{"n_experts": 80, "activation": "swiglu", "lr_router": 0.000355, "norm": "rmsnorm"}
Below are experts of layer 5 (counted from 0) of a mixture-of-experts language model. Rows are named gate (a neuron's input weights, with its number), up (a neuron's input weights, with its number), down (a neuron's output weights, with its number) and show model dimensions 0-191. Each number is 200 + 20 x the weight over its row's rms, rounded and kept within 0 to 999.
Before each expert's rows: a language model's description of what the expert responds to; "comes after" lists some tokens at least twice as common just before its tokens as in all text. This comes from a sample of Wikipedia text that the model never trained on. Tokens count by the router's weight.

# expert 37
It responds to: Country names, table years. Place-name endings like States, Kingdom, Europe, America, decade prefixes such as 196 and 200, and closing parentheses or table pipes.
comes after: "'", "United ", "0", "S", "9", "=="
gate1,185,164,196,206,189,186,172,188,187,202,186,198,164,189,180,207,232,184,190,199,189,196,190,190,150,200,186,204,202,200,204,172,204,218,203,198,184,207,179,185,244,208,216,234,187,214,177,188,168,178,184,208,209,208,220,178,198,219,166,178,185,177,221,201,170,179,196,182,187,173,175,204,203,208,202,198,198,194,195,243,258,200,204,155,258,204,203,242,204,213,204,204,162,213,199,188,217,186,252,203,206,188,238,215,185,203,164,213,209,192,174,186,210,204,217,193,189,222,198,207,210,196,241,186,207,190,167,181,205,190,196,208,198,171,177,191,212,228,197,229,198,234,207,208,227,199,206,220,210,204,226,166,178,146,220,208,180,201,209,240,190,227,192,179,190,206,212,210,170,205,204,182,215,156,206,185,165,210,211,174,195,181,201,195,200,189,191,204,198,233,171,225
up1,216,237,212,230,198,205,189,230,226,229,193,183,178,198,190,231,212,231,145,234,177,181,170,206,216,204,187,192,206,203,212,176,201,194,214,242,194,206,206,181,205,159,152,205,209,215,221,217,201,204,183,192,211,226,197,202,198,193,180,195,207,154,191,219,176,194,192,197,190,202,205,193,238,184,216,205,205,165,192,210,205,233,218,201,214,178,187,200,191,177,181,162,206,218,191,236,213,224,183,219,229,215,230,219,199,220,201,213,236,204,207,175,167,193,178,206,198,241,216,200,188,230,212,191,171,206,208,173,158,197,196,231,237,188,191,208,185,194,170,225,206,195,216,233,206,213,191,197,222,211,213,180,185,167,235,201,185,196,208,236,193,218,220,178,225,171,187,189,220,195,216,220,208,177,199,229,220,205,212,176,215,208,209,220,208,244,172,198,178,162,176,212
down1,236,231,200,208,202,189,229,222,207,183,193,207,191,199,200,220,167,211,218,182,173,223,198,173,212,227,230,183,200,193,188,183,206,141,187,219,215,182,238,192,179,197,171,221,203,198,207,218,190,242,218,214,203,214,161,220,161,175,204,211,199,188,201,186,177,180,168,205,217,192,221,194,204,207,194,159,197,211,192,203,198,214,197,188,245,214,215,185,195,207,217,202,186,178,212,211,220,173,242,175,207,227,190,239,208,190,201,178,196,204,249,203,179,185,211,211,213,161,173,210,182,190,195,195,212,182,207,194,224,206,227,217,181,157,168,205,172,197,200,196,222,240,232,209,190,219,203,195,197,191,214,216,165,210,167,203,202,194,196,213,203,204,176,207,166,239,185,177,202,194,246,168,207,207,185,212,211,203,175,184,179,222,222,245,193,182,234,208,234,191,184,202

# expert 8
It responds to: Mixed table fragments. Scattered tokens in tables, lists and foreign-language text, such as pipes, commas, numbers and odd syllables; no clear common thread.
comes after: "| ", "See ", "- ", "de ", "Position", "=="
gate0,184,230,165,160,190,220,207,186,191,194,192,222,166,169,222,204,189,188,207,210,188,199,198,222,216,193,204,226,220,202,217,218,204,196,190,193,211,194,215,203,201,186,202,171,208,177,217,214,215,186,188,219,235,184,153,201,199,199,228,206,192,196,204,225,188,198,200,211,192,199,174,215,201,230,176,210,164,163,216,186,203,217,168,196,216,191,161,188,193,188,155,161,224,218,206,223,187,212,224,164,192,204,201,216,207,205,236,207,234,171,197,216,184,187,226,189,241,212,218,219,195,204,211,168,175,205,171,252,190,197,200,199,165,158,153,170,243,225,187,222,202,186,215,186,175,198,211,216,165,186,178,218,200,212,224,189,151,179,229,227,219,214,212,188,215,220,199,201,218,185,229,208,185,219,186,179,222,228,194,189,188,218,198,224,198,179,195,227,203,180,214,177
up0,161,207,196,205,219,217,201,215,201,215,228,209,184,176,161,209,202,205,186,190,192,204,211,206,211,210,204,209,158,213,204,174,192,200,204,193,201,203,183,196,239,204,211,190,193,206,216,179,196,196,214,173,195,219,202,198,216,200,181,199,256,209,228,222,210,195,214,212,220,217,169,209,192,186,209,185,196,197,208,198,232,186,210,207,205,193,207,203,194,195,178,223,231,194,195,203,186,204,233,187,199,192,183,232,185,205,256,184,243,197,198,171,193,180,218,167,194,173,176,198,208,243,187,207,240,189,220,206,228,193,188,172,185,198,187,174,153,183,138,194,178,187,208,243,176,258,221,198,178,206,190,182,230,194,236,197,198,224,206,235,232,190,206,183,184,221,218,209,199,178,233,178,219,193,209,203,207,264,235,186,212,205,222,214,190,189,185,206,208,228,224,220
down0,211,211,226,188,222,193,201,207,210,247,221,198,238,178,196,164,199,182,201,221,206,224,180,187,249,186,207,207,215,129,196,190,166,199,219,215,152,195,165,200,197,179,191,193,192,190,212,188,227,215,180,210,202,216,189,231,183,173,199,211,203,186,204,217,205,223,176,192,181,150,219,198,153,177,197,172,216,200,198,200,192,232,203,198,194,181,228,206,231,205,190,202,217,206,180,214,194,205,166,176,190,194,186,181,173,192,170,213,185,190,185,216,219,215,210,219,229,195,190,198,175,195,207,171,198,180,201,202,228,164,181,207,206,189,196,226,145,187,211,226,242,151,212,213,207,201,218,172,171,201,192,208,191,201,169,203,214,192,210,189,190,192,203,187,219,217,227,183,210,196,212,188,149,179,203,178,170,195,240,206,214,196,194,205,157,185,195,218,206,203,195,197

# expert 32
It responds to: Nouns after prepositional the. Mostly the following in, of or at, plus some nouns and numbers after it, such as kind, Genus, Motion, 200.
comes after: "in ", "of ", "at ", "for ", "to ", "on "
gate1,223,217,214,184,172,207,211,207,184,236,186,211,232,247,201,208,234,191,194,195,200,223,213,187,222,212,220,211,236,189,158,216,239,176,192,182,176,213,199,184,180,157,228,188,227,185,182,186,167,167,160,204,207,201,210,192,181,204,234,199,214,191,176,208,206,179,215,183,187,215,232,212,215,190,201,226,194,201,179,231,224,243,215,210,202,212,202,188,208,198,184,212,190,206,182,188,221,184,208,185,221,169,167,188,213,164,160,200,190,194,200,211,210,170,188,179,202,186,202,184,206,192,207,198,159,164,208,193,218,210,180,205,152,158,219,212,214,227,214,198,199,223,188,221,229,201,214,168,208,236,179,177,216,159,205,201,235,182,197,171,169,201,189,233,190,189,209,167,203,199,178,180,202,211,199,192,225,206,203,192,232,193,175,203,208,226,223,189,235,223,185,200
up1,179,198,206,176,206,191,228,198,214,175,173,181,217,192,184,219,162,229,184,203,224,200,182,224,166,171,228,206,192,159,226,202,210,201,164,200,187,193,198,202,174,190,202,185,205,216,222,227,191,222,222,193,234,236,190,194,203,176,191,193,184,209,174,240,172,186,221,198,200,163,201,216,214,211,193,177,197,213,199,220,210,150,180,209,201,203,205,157,210,153,199,201,202,175,240,205,218,167,198,172,206,205,193,163,209,228,193,200,196,183,204,197,155,194,169,218,223,203,164,212,211,194,216,201,189,209,233,192,198,211,224,186,220,179,173,170,175,200,184,221,182,216,208,182,197,227,164,212,209,185,201,210,217,215,217,206,181,169,221,226,159,208,176,187,203,205,198,219,192,200,143,181,216,182,215,182,186,166,177,223,176,194,210,167,191,188,203,194,172,186,173,186
down1,174,174,195,202,217,189,233,227,214,183,176,217,192,217,188,190,191,208,211,213,199,201,210,203,214,214,209,186,224,187,191,156,172,209,171,241,238,180,186,174,242,206,205,173,220,183,191,222,197,218,202,197,177,207,219,181,219,193,210,214,177,195,195,194,210,189,172,211,203,176,204,163,175,255,217,232,196,198,177,222,182,202,227,206,218,205,208,197,188,246,143,191,191,218,217,216,250,219,205,211,180,178,204,201,178,223,156,218,224,193,205,203,251,179,209,169,198,194,208,214,198,213,168,174,229,206,218,221,211,204,202,188,194,208,216,240,172,215,216,192,221,186,189,211,153,198,175,228,217,187,207,199,235,220,198,183,203,223,199,192,210,180,226,206,172,189,176,211,197,185,184,198,195,180,206,208,246,179,196,226,193,158,180,207,217,184,197,207,190,203,213,182

# expert 36
It responds to: Punctuation and dashes. Punctuation tokens such as hyphens, dashes, list bullets, commas, periods, parentheses and quotes, including hanging hyphens like first- and third-person.
comes after: "\n", ".", "==", "\n\n", "===", "\n  "
gate1,186,208,193,182,166,221,203,186,208,208,188,174,198,169,213,216,181,184,205,207,231,215,235,196,197,199,204,153,209,229,169,210,180,183,252,224,183,183,222,212,231,192,195,186,213,187,204,219,188,231,184,214,158,170,169,204,207,193,209,170,189,231,222,180,233,184,206,175,237,219,194,216,206,191,173,187,182,195,187,220,191,166,207,151,209,223,168,195,221,229,192,203,194,230,201,194,179,236,196,182,212,205,168,157,222,192,198,212,211,200,181,199,207,191,176,233,220,182,161,205,206,190,193,196,195,210,189,224,185,218,190,200,196,208,195,165,210,194,216,175,195,194,211,215,199,213,201,203,197,185,218,240,220,199,226,203,194,191,207,183,233,246,180,188,210,196,191,216,193,183,167,223,175,218,204,194,169,201,229,225,220,246,205,231,168,229,179,212,196,227,190,229
up1,182,145,197,224,207,200,193,168,220,195,194,235,191,216,170,190,191,211,194,150,232,185,195,197,196,215,190,206,215,169,230,223,178,170,217,203,174,212,203,210,217,189,190,202,212,217,202,200,216,227,193,217,198,206,212,214,210,224,202,209,193,209,195,199,232,203,169,175,173,223,177,182,176,215,230,232,174,135,197,170,202,192,198,218,181,181,218,253,172,220,212,199,144,204,206,188,285,175,198,176,199,198,211,219,193,228,179,187,190,197,193,217,167,178,199,180,195,199,229,193,210,183,215,183,196,209,210,185,199,192,228,196,178,183,207,194,222,231,176,203,204,223,187,211,147,231,178,212,215,218,194,215,182,200,181,208,214,165,197,180,201,216,187,231,218,217,205,223,188,196,190,200,190,185,190,200,212,190,194,178,188,177,216,187,190,184,203,194,189,216,208,201
down1,148,191,213,206,211,207,211,198,194,225,187,204,206,188,218,183,179,202,208,211,200,196,197,211,214,222,233,206,211,180,179,183,218,172,159,239,210,186,178,226,174,194,205,175,219,172,213,187,201,208,193,215,208,208,203,220,193,225,195,192,221,158,171,185,176,215,199,228,201,202,151,203,195,198,196,219,170,218,249,212,244,206,206,190,201,207,197,209,246,170,230,219,212,164,225,194,179,207,176,223,234,218,197,210,206,194,166,180,169,211,209,198,190,199,214,223,193,205,261,214,220,235,169,169,232,186,200,221,224,231,197,174,174,244,212,203,195,174,188,203,177,216,203,170,212,211,207,188,197,188,199,184,182,210,215,210,194,208,197,183,153,206,203,214,188,205,183,174,184,207,199,188,184,209,182,181,195,245,211,199,167,219,176,186,208,176,189,213,209,211,163,204

# expert 2
It responds to: Possessives and determiners. Possessive 's and plural ' endings plus possessive pronouns and articles before a noun, such as player's, his, their, the.
comes after: "'", "of ", "for ", ". ", "to ", "with "
gate0,197,238,171,224,173,224,196,203,179,247,199,198,225,214,177,224,177,168,194,229,188,184,214,194,234,194,196,202,194,187,197,180,175,213,206,179,186,193,168,210,216,228,164,204,212,223,177,162,229,155,199,140,189,193,242,188,226,189,184,180,182,175,216,216,173,228,215,213,195,213,216,203,191,211,195,162,195,195,201,201,148,166,239,218,209,186,190,192,199,205,211,199,221,221,174,172,227,221,180,205,191,241,214,196,195,218,228,183,189,225,204,198,225,207,204,212,160,190,209,196,193,226,195,171,217,169,209,202,182,206,200,204,209,213,223,231,224,217,191,189,230,173,207,192,168,196,204,192,196,185,190,189,214,193,216,215,223,191,179,193,186,213,207,179,216,219,222,213,203,194,194,195,165,192,171,185,194,198,222,212,209,200,178,233,195,224,246,183,189,229,213,173
up0,188,200,190,205,191,205,197,260,203,175,200,193,201,224,203,233,215,197,201,222,198,195,196,218,188,194,194,173,210,194,225,199,184,223,187,207,206,201,184,210,218,209,190,173,189,230,220,219,166,217,219,200,202,171,199,144,207,167,169,219,178,191,196,206,199,225,226,165,193,216,186,188,192,228,219,210,214,181,213,185,205,174,200,185,243,237,196,189,207,184,179,196,188,198,205,222,212,172,178,231,222,220,207,182,204,140,203,219,182,147,149,207,204,254,187,182,237,192,176,203,189,188,218,212,204,173,182,202,249,211,180,187,224,191,165,219,196,221,182,240,205,197,213,197,225,224,227,210,204,184,222,168,169,163,181,222,215,218,189,178,188,217,185,197,204,206,184,192,164,183,208,225,201,218,220,187,214,208,212,197,197,214,173,220,208,207,177,193,203,196,204,197
down0,171,190,199,193,220,189,192,201,241,175,172,187,195,158,209,198,243,190,189,195,181,201,176,186,214,216,224,169,185,197,205,164,233,211,205,161,187,209,241,224,218,194,208,211,222,216,233,227,207,188,207,194,201,202,172,206,195,161,194,205,214,202,241,196,223,180,236,187,175,200,201,170,229,188,207,230,210,198,196,230,223,229,174,170,177,188,210,195,223,209,229,197,199,200,172,221,197,209,178,203,198,176,229,206,181,224,190,194,239,206,188,233,231,178,218,222,208,188,161,211,198,199,194,224,220,170,213,202,191,201,183,197,187,233,193,171,191,200,186,184,191,217,181,240,202,218,168,236,195,222,214,177,218,231,242,189,168,218,223,220,203,190,215,189,185,216,208,206,223,222,228,250,201,171,197,189,214,213,217,207,190,204,184,215,191,213,175,228,192,220,183,191

# expert 16
It responds to: Mixed names and terms. Word endings and name pieces in sports tables and lists, such as Cartag-ena, Mc-Neese, Panch-enko, and nouns like deal, team, Party.
comes after: "| ", "a ", "is ", "\n\n", "°", "s "
gate1,210,234,191,183,190,207,183,164,182,204,216,212,244,187,211,172,191,220,209,234,211,208,219,176,216,215,214,184,184,219,233,183,207,183,218,207,201,210,218,203,208,210,191,210,223,210,230,173,240,200,219,219,206,172,187,230,216,203,227,186,166,191,191,187,201,194,186,191,193,191,170,212,178,166,221,187,225,191,183,211,179,228,241,184,212,166,198,217,191,154,222,168,209,168,173,170,192,207,233,198,220,175,167,225,206,215,213,186,183,165,185,178,208,214,185,181,202,243,226,220,200,199,225,203,185,166,196,211,232,220,199,173,183,221,193,207,182,182,191,175,190,194,224,200,178,213,196,151,220,179,201,208,213,199,193,190,203,201,226,184,155,199,193,185,198,191,198,166,187,187,238,186,223,217,193,199,190,240,209,215,170,235,177,207,185,212,188,187,169,223,194,228
up1,169,214,229,160,211,185,231,208,237,205,224,181,232,250,190,194,211,162,198,202,193,146,225,181,163,214,203,210,183,201,183,211,187,169,186,204,204,215,181,168,220,224,199,190,184,177,171,204,194,200,216,197,200,240,198,197,205,191,216,212,236,210,204,191,178,194,191,241,219,232,205,212,232,244,193,231,184,199,181,184,232,194,201,193,178,213,189,205,184,211,199,228,202,218,216,213,209,214,236,200,178,215,197,206,190,177,225,159,206,216,193,228,188,198,200,202,149,159,170,202,206,229,181,183,213,211,226,217,196,217,252,218,195,210,224,192,181,210,209,193,171,208,196,198,193,184,202,185,203,178,201,212,207,206,190,171,181,166,166,201,206,201,211,183,209,213,225,200,208,203,252,177,179,160,213,207,186,179,197,204,191,191,186,192,240,194,198,182,193,206,184,224
down1,176,217,200,185,184,191,225,198,190,192,228,212,166,199,235,181,220,197,173,193,186,152,176,222,229,202,176,201,208,202,188,196,182,196,212,210,218,186,220,212,194,178,206,183,208,185,202,201,164,175,215,227,214,200,212,186,243,211,236,185,230,209,222,143,184,245,186,186,192,222,177,203,199,179,189,220,201,178,217,208,207,209,213,204,209,214,193,220,182,209,190,209,204,241,204,195,186,225,223,177,214,210,218,201,192,213,178,188,205,189,202,171,204,159,182,170,180,209,193,187,191,161,192,182,233,183,192,211,182,191,154,204,210,195,239,195,185,217,201,195,132,206,200,192,213,188,179,217,170,217,227,224,199,186,178,190,158,182,221,193,209,211,253,212,220,204,205,249,188,211,201,208,187,197,175,179,212,158,216,190,179,217,185,198,213,205,208,197,177,182,164,206

# expert 46
It responds to: Determiners and sentence openers. Articles and determiners like a, the, one, same, and sentence-opening words like However, Due, During, often in military history text.
comes after: "the ", "as ", "The ", "\n\n", "was ", "in "
gate1,192,223,216,182,183,208,203,215,178,205,179,199,224,196,232,199,170,223,201,205,169,214,192,197,186,239,209,204,206,202,175,210,188,184,174,165,202,202,219,187,161,206,223,217,185,198,241,197,215,181,171,185,204,189,206,236,183,172,162,218,238,212,191,191,238,207,204,227,202,194,161,176,209,161,218,197,207,216,200,230,169,184,154,209,186,180,183,182,189,183,191,231,174,187,190,174,188,171,191,218,192,208,182,168,242,193,192,197,221,214,230,190,196,156,222,212,205,205,214,231,242,203,195,256,198,195,225,208,200,190,207,190,210,179,212,172,216,187,215,195,180,222,234,193,214,190,224,182,203,180,212,229,163,196,208,189,208,214,217,210,155,200,209,203,216,207,209,206,197,206,205,199,189,210,219,151,217,211,201,200,242,172,209,182,159,209,192,212,204,214,199,224
up1,203,221,191,229,201,164,184,204,210,240,170,204,167,239,168,232,208,221,220,201,217,176,190,201,202,191,232,208,191,164,198,209,205,177,187,223,241,197,238,203,204,191,186,202,176,237,205,196,201,179,211,165,226,195,223,193,200,204,187,204,214,191,197,238,225,185,207,221,213,194,224,212,207,134,170,188,222,156,199,171,201,197,196,208,211,221,162,203,211,194,203,195,178,211,171,197,192,221,196,182,168,176,225,150,166,194,196,180,226,192,205,163,182,196,199,199,177,180,179,204,204,212,207,226,196,180,201,230,194,213,234,177,191,203,169,207,211,211,192,209,181,188,190,221,199,179,194,191,165,197,216,199,218,201,180,188,222,179,205,211,207,214,196,195,223,178,205,256,202,164,225,192,224,189,218,198,189,202,185,209,216,212,225,237,228,212,180,229,220,181,187,222
down1,190,214,224,216,173,223,220,197,170,245,194,207,213,213,207,213,183,165,204,201,237,227,216,186,209,224,212,179,185,214,203,177,208,193,217,189,234,190,195,202,225,201,190,193,182,225,223,153,201,197,181,200,199,200,204,182,244,179,220,183,184,205,222,176,219,162,186,198,201,210,229,161,169,188,200,167,202,185,214,194,181,223,213,187,216,175,213,231,231,218,237,205,178,182,221,239,183,212,164,193,203,216,182,192,231,220,180,164,214,170,211,201,200,180,182,173,234,202,213,171,189,215,181,205,238,179,236,169,186,225,166,188,214,207,202,182,211,193,207,217,183,174,190,169,219,170,218,189,191,204,189,214,219,186,241,227,196,205,171,202,173,211,195,192,213,232,183,226,223,205,217,214,230,202,212,223,208,209,208,187,225,186,210,218,193,181,172,201,220,182,232,182

# expert 54
It responds to: Possessives and noun heads. Possessive pronouns their, his, its, her and nouns after the, such as role, work, type, plus Los in Los Angeles.
comes after: "the ", "and ", "of ", "'", "The ", "for "
gate5,194,183,212,220,214,207,196,173,199,190,246,202,215,198,206,200,199,219,202,182,182,187,239,186,173,189,192,246,192,215,199,208,193,207,216,169,199,174,198,178,185,146,174,199,193,182,246,190,160,216,189,174,192,215,184,165,221,188,182,214,215,228,196,206,199,155,225,222,163,184,231,182,222,245,212,222,193,202,201,179,228,203,194,224,197,244,195,227,202,197,200,187,208,209,210,207,201,200,211,140,184,215,209,193,195,168,216,202,192,192,184,178,198,213,211,210,228,224,190,181,172,184,187,194,210,194,178,216,203,183,198,186,168,208,231,233,251,181,193,190,181,224,181,215,230,226,210,186,199,216,230,229,187,191,200,196,217,193,226,177,199,194,221,175,186,181,235,190,217,213,200,207,199,215,208,176,216,208,221,232,211,209,162,207,185,228,171,224,169,212,196,216
up5,165,209,214,176,203,206,180,245,164,191,190,209,209,200,209,201,200,186,219,191,185,214,173,197,204,216,219,228,154,248,197,171,189,183,212,225,170,175,190,177,194,202,224,186,210,175,208,210,203,203,203,216,192,198,180,180,189,227,209,197,149,217,177,203,237,192,201,203,231,194,191,231,171,205,181,214,190,207,186,211,190,176,196,234,151,213,253,209,221,221,211,230,170,193,187,158,227,220,193,207,234,233,186,190,217,202,182,223,164,236,242,228,189,201,196,217,221,185,207,216,169,173,190,205,183,208,164,201,159,196,160,198,202,192,201,220,174,185,216,200,185,204,181,204,194,197,191,200,198,225,175,207,243,213,192,179,198,186,221,211,175,206,194,194,212,196,169,171,199,209,185,180,192,211,199,193,166,221,209,218,204,195,182,200,191,236,198,203,195,212,225,223
down5,163,204,209,207,165,195,238,186,186,165,183,172,168,204,212,151,223,179,218,206,198,192,211,198,208,201,177,214,183,182,180,212,215,192,208,192,201,211,214,217,224,196,232,193,187,172,192,170,206,204,196,165,191,177,209,242,183,198,202,221,178,162,222,176,195,182,197,200,225,189,209,209,201,186,172,236,222,192,216,187,170,175,230,191,207,206,225,206,180,221,230,199,200,184,215,220,210,165,189,212,205,224,229,206,184,213,190,180,160,161,188,182,192,202,204,207,200,182,202,201,165,193,200,214,203,200,197,182,216,212,168,234,207,221,188,252,211,186,218,178,178,211,238,208,174,213,203,234,214,206,202,237,181,210,202,208,229,191,240,155,202,177,191,243,209,222,225,171,191,185,236,213,231,204,214,208,183,211,188,194,229,192,181,197,188,213,239,225,210,201,179,215